config.yaml
hidden_size: 384
n_experts: 256
experts_per_token: 8
d_shared_expert: 0
moe_layers: [1, 2, 3, 4, 5, 6, 7, 8, 9, 10, 11]
router_score: "softmax"
normalize_top_k: true
balance_loss: 0.0055
vocab_size: 50257
norm: "rmsnorm"
qk_norm: true
init_std_up: 0.0186
beta2: 0.95
decay_fraction: 0.841
max_seq_len: 512
Below are experts of layer 5 (counted from 0) of a mixture-of-experts language model. Rows are named down (a neuron's output weights, with its number) and show model dimensions 0-63. Each number is 128 + 32 x the weight over its row's rms, rounded and kept within 0 to 255. Numbers have three digits each.
Before each expert's rows: a language model's description of what the expert responds to; "comes before" lists some tokens at least twice as common just after its tokens as in all text. This comes from a sample of Wikipedia text that the model never trained on. Tokens count by the router's weight.

# expert 13
What it handles: Digit pieces of years after a leading 1 or 2 (948, 965, 011), plus date ranges, office terms and century or war names.
comes before: ".", "–", ",", " to ", " | ", ")"
down0:100168131131142129163158126134098106132178169112164122199123156173131115178162174100111169120125107129053130118139090052097102181168106130103175100089044134116131124082107117116138147119125160
down1:149081104110185098138148134126137176159060087173144151163133100159157116147168209123079164159111132116152109139105172128144120096150048105097188165119116162088076120181100153106163125104113173
down2:144110114136124177143175083128129110090148134135166099122112193139148131126149166121104140169065172128122078140137192135120085159137094179129149138134124136181133106100087160133172136151167158
down3:070127120112106123074148135170164178120186105171105136092105121075120159126121137158098156176138147142155113133087152176131149086137176134141132140158086178164126156092111135080135145126156099
down4:090130086141152154138133116094156133119128069134141119121165091137113120120156104113183122144067137123078103124169121160158103107136122129137114068181192123109123071160085116104082089182074065
down5:142166134127149126166128130178080118113178144089086117156141156093148102098148135152146121090145063132098072056131167090064147109129123126155191097107181151097182131122143156119092145123103108

# expert 8
What it handles: Symbols and separators inside numbers, measurements, coordinates and dates, such as the + in 6 ft 3+3⁄8, °, ′, decimal points, km^{.
comes before: "1", "2", "8", "6", "5", "4"
down0:153100151131144148148110091123156137169113114150148118135166099103068121102091129143119087134146106191124122177125056046138169172062137072147159136065145124148115115092172121140167164107132132
down1:161124152151145145121185117134149186163150156092120221139182089116110117077147198093110128146128190098156059149174121104125151158103133116127125143093142112145095085158128142145109210122162153
down2:179151143084107132152061103138163125086114150211124162137047143152133114128114139172133134107121201130092133155118096148149120139149119202096133129149170100166117092074097116177123079166083169
down3:087087110082140173191119092120149113121083105123127084171179183099141147091147140108147075161098187127080172113073139157047139126145062098127106174129150097113121099148143112141198042091155140
down4:156123130144078084118160141118151151129092115118104039110154135152157153139144146132114078149074159113160123112095108102126124141144160192131089103134057124111119107154090155183165123108156166
down5:092145124129095133164160106129129122134160132108159093160145111131102178110109166107125141178161061115115147110149146101109116100157120071171096070090070119044095103138071083160128173140122144

# expert 7
What it handles: Pipe separators, percent cells and vote counts in election result tables, plus election words like vote, candidate, Senate, Majority.
comes before: "1", "2", "0", ",", "3", "4"
down0:165128125139132174148126132113163157182095167093169174098116126109172118111153143094132114164172159098068134116165093147068126164137095148114103102100143135163134103116170104069086095107091156
down1:094172140106142116154126152116089151107108144097114180065108124151077079097137153139161115081143084115161107124102134178170100124132180098102127112085141195151094135096125148098068117075099107
down2:109105124091023123160187135134137101116151117108187094089120111144179199170106060115106096124145081129159125093101144128113183100138149074126082121145153121190095077137118139133102127079098148
down3:114112138053154118143131138168066056203116158154204130143132098120103147083166181077164182174131133203139114140088087152107186105059116128168133121123093128124146181173088149112163081108102122
down4:150135172105171133150104121096090117083155164143077139135178153127094156168076172151140158108106134199169112134131134072075100133123085132188163115097156125148128102113159163102123128110174128
down5:154143092136103159075118147140127100158137149071126129095121132120152138134137093114085066157138107120151152150112136158074114119155147132150106160078140148105106151120094097128087135076088096

# expert 38
What it handles: Word pieces and separators in place infoboxes, election tables and section headings, such as Ne-igh-bourhoods, Tax-onomy, diocese, National Register, Area.
comes before: "\n", "2", "1", "- List of", "4", "3"
down0:160170089148149153110059093078147066044115061167118109164149139123141100156124153135066082125110124124113173115129141078137090149173169112143143124095160152177135132174127169150119130128082105
down1:143144148139137111081106170124112036071092097164079117157168143140131152168160131163130172130080171141160193167098143075167112133130178128156055170150116161118120168108128070121128128112089103
down2:087180160115099124177153137112150117184178152102101142123119172153138109166127192137214173121112120092138155111112095156165139092122169128159200141126116154155143120140135117126160117084096179
down3:151111129146136140092118111093129171120160100109069151157140119134125132149156173143147127116150156104089227096084140088101065104098104119116116182167128088134120167106129115148163116113191177
down4:157094083212068129171095110138156126104174079159138092131120147184140134113161131110111133167106105139154168103127187146091143149165107163109142088176142163154107122116183130154126105103173138
down5:130080107075159117148134116109068194157098132113185152170173143061113104049083117086146083118086147147161131118116133105158107133167156144116154169167186127154188094072092147085106141123123096

# expert 42
What it handles: Double line breaks ending a paragraph or table before a new section heading, plus the demonstrative this in any position.
comes before: "===", "The", "==", "In ", "=", "==See also=="
down0:127140097181100113135133149099124171156119095128138095199104077129172108146109187159165139140189134113171109125135100164100149074117198176117184131167135118167096175148124171094067115088116116
down1:098152091178115095132101142138103078150112179117162107073136165110173144133110160114093071098125117095168084102078096120054072079182157143115135085068123126136108133124183104099135117131132097
down2:109135136124135099139098096128095167125138099132111117146122138123104156147123111099117156124116145133132127076128148146121161144117145135138138154110067165123151042112106113137152136131107119
down3:149145154163184171157125136111164148143103135115095102079136109214069142048099133147146147131158109087139136186139080145092124136119181166135079096150163144120140095183152146092149090159151149
down4:133145065194092127186098105170105126171134130168172160153130114097137121106167102139134101139175102077150122164076124128070144178139144148088129127096095115114178108163124162129136150113128149
down5:103084106239074163140128190166165100064122180118121083112150152082164128150144069103187136122079124130164127150106104108154141114132154089028079119150135148141150132200112161115139053128106099

# expert 40
What it handles: Pieces of place names and units in geography infoboxes and census tables, such as sq mi), /km^{, ft), Hinchinbrook, Susquehanna, City.
comes before: "% | ", "\n", " | ", ") | ", " |", "% |"
down0:103116131065146085131108141110124123124137093142112095125072185153099137102057107151097129150130147107150112166187134123132094105139139125117186112126071153153156093135114161139158130126155178
down1:087081160093130153109103134109107176203060151134085138182170144129159121122190143139145088160100088093177093100115129153124131084144109121113176151140140126130145083109130151127159126141144141
down2:078143100100127132195177086095183144115082107110170152161109145105143091129175090139116139125186083161142129091165121075117172140108131132133124122096180094163107097140122134156120121147169139
down3:100151114059090112141173154143126146141129123116090110132046155085149076187185127153116116104174186097097143167085075127133113109114113124078140126156176120103117132183110083124153132120098106
down4:165141153066160121092103098130167074137141186093125098052084057159130130162105123143111148106129182134124104107152076149172114136133128111193188097172159145157112165103126147104162102092099179
down5:156116146166111130104152186160145131182095126094143084141124184122126130127111124127092177049078121133107124136174093120188113106167183155085045109137150132135112122181141140124145155117167079

# expert 57
What it handles: Pipes, semicolons, slash-parentheses and decimal points between numbers in football career statistics, such as 27 / (0) and 19; 0.
comes before: "0", "2", "1", "3", "4", "5"
down0:125131125126132115102126128114163105126150162109113155097120171138182145126143176109140099118107114031128088139145129139141139158117149080158096139140169106104120116190106125113080133129159084
down1:093140103120134120088118120121097157125140151097040190144137187051107130091080124146177141095093142071097205124081113159160129131101160099154145155085093145101083033177128072109102145149156099
down2:116178170064210060071087105156100116154104158102124147155144166122100121159073144099097168061139099100161092168112105145149129110126145124143179146142153154146154146123105096118125129134130091
down3:202139118142117126135160162079117143178124122151139084132123175061147130091072132156139169122153022121116135113121134123120098159140096064141110163123052103116136168102091100124100163122193091
down4:129069076033187106154090111133121152138118136135137139134152124105102144117126102193183112128098164164082177115135203112138185101140100191111132138175104079101098082193126113147180195118106105
down5:144128129118116137103095168164144115086141111140145096155099182047162152117102100139116148065119110068139157145084061154079075121089113121120107137114160108124105106152096109096110078059164072

# expert 32
What it handles: Line breaks, pipes and parentheses in football and other sports tables and infoboxes, e.g. after Stadium or Head coach lines, before scores.
comes before: "2", "1", "3", "0", "–", "- "
down0:072141180126116170137142079118172134082127147147091169106119102150131212118160126092142191153129179113095100179129158145109113087220118124119156149118099115137114105149134108132151121185115164
down1:140110101136121094132071065132122113124129103188076070116109158204100142089115099148118077099160124071150177135131151106101106163153138120104075097094212125154083120150188174138110137114147098
down2:121119112111105138113123166149083154129126122147162136132081167139100111152132137121054070149091119111111077154130157092172101164114119077173085126153171079168128156115124068125102127109114124
down3:108128095105170112142138094104067163063132086138110082108087105182074153089099140085173144074172102092147199131151061127121090139149125131142159077107158108161095111085121137140130137102164106
down4:141168130097116209093121121135057106185142118134175094110085126111166097131129152184111136120167102105071157094127127119115186186122146136139134117103085134182122189098139140078160117133100106
down5:119104101095141114119103152115117089133114164149137150203146092156120099123084112189100067196126142143159090134139136096092153166119114089101160156105140114132056090214119086142135148147088126

# expert 44
What it handles: Closing parentheses, quotes and last digits in lists, tables and LaTeX formulas, such as (Remix), }$, September 1, years in table cells.
comes before: "\n", " |", ")", "; ", ".", "/"
down0:129123124097117183118069089224127111091170074134102081156122081126141092145130145127121100139228143122099180169127120151135127119157096144081115128084109135166111130149084074137150098146172108
down1:136138127132129093212153110161155109120132187116141127144172126098118142123138127132121141052168163083201155060146108167154114190114125085146130070109107151053192132126133106155170162082164146
down2:160110132152115104110114083207093129125089085146146112149088159127101121075131117116150117105124149094112129111168119155123072088086120096094125132066138092143132137081111131100113117068130124
down3:105157107147129147134103159107116156119120118119107128129115119090091172138121146149124165127124120114134093144130180116096159113145083119095127121133086128100100086142150108083124126107113081
down4:105149162132180087155169155059136133120110123116077150095157117108148176114128065137132125103142139119051126124100141119114108154105125151124074101175094132104053074131121141170142169078156194
down5:123152143201182072153158122125122125138144159093141128132120120150115108102133067122158167118153138109155096192127118163126098117094148132147129214150068139188154036084115082153158171156125105

# expert 10
What it handles: Digits and header cells in sports and results tables and section starts, such as W–L, Set 1, | No., The following, Binomial name.
comes before: " | ", " |", "–", "; ", ":", ") |"
down0:120054142120101174093152129093103172158078121108187111124166132101172155152162093011100129126149118176139125114103107119124159108099139149104137126080102117115142145095113077147138101091154070
down1:157134157145104149122169098115135083109118089143123076101148126181092170101177094128113183158108096130197113107185159080092072122100169095117026030108116124104104120105132109103108136149201133
down2:071166160185136139133118087141134103143160184116162175137104080147115131159120136090113150144140166088143099143088134081157166118141086084092166092157194145026112171136099184114074144136120137
down3:133115109098108162168162145113134116157118112121080169136118071117130114119138120117129120133169091110144073088112104107125177107158104154145096153123127131199116094122155125160147135102187187
down4:117147141129155130143115094117197109103135085075168127120147083137111069126111115169187143113161127111168157091079115160156188053162070143109160137182176137098159114065150130115088091149177105
down5:090177153104143132097103156147146154148120181124150177108057095123079108152137147143142131111161140124145094170110125133173082088170137120086163113068131141188134131115186131111142163119129128

# expert 5
What it handles: Line breaks ending rows of pipe tables and list items, as in election results, sports fixtures, filmographies and cast lists.
comes before: "| ", "|", "- ", "-", "- M", "|  |"
down0:118202145090147134160129127141079129101139011103121170129153088160089137064124155145106159036158159125102123110142171085096144146118200136180135130153125168135148121069177146166076170101144140
down1:166083152154106123163063153149157099111151137088121133057123131109134106127113145138090101073128141180155147139101125146170128109140133110130122178107107137095096180158121091094195195127100124
down2:115128112094172169165130134146107105157136109198096127099143130143065080079119090077091112115106154148177162123093141094115154083133122152142121151139145163146103113185201166113136133145144137
down3:122113128108108092147163089086161150152140150150066126128142149139125116159113138120161079080123091136143129089095102171155178096152155119124114176136110139089211144126084155117105038140108089
down4:178087114068112119117080132139177135078102090183101139094195177149052151090199131062160101168110122163131136103071132125103141112127189096084082138099087070115132157155131124149129148167114119
down5:146111100111141125141125153152184130103130172167158110100107146138162140148071145116128205130135114124164061089163127171158120185085116176144108100140164114119103113131080126161158146189126091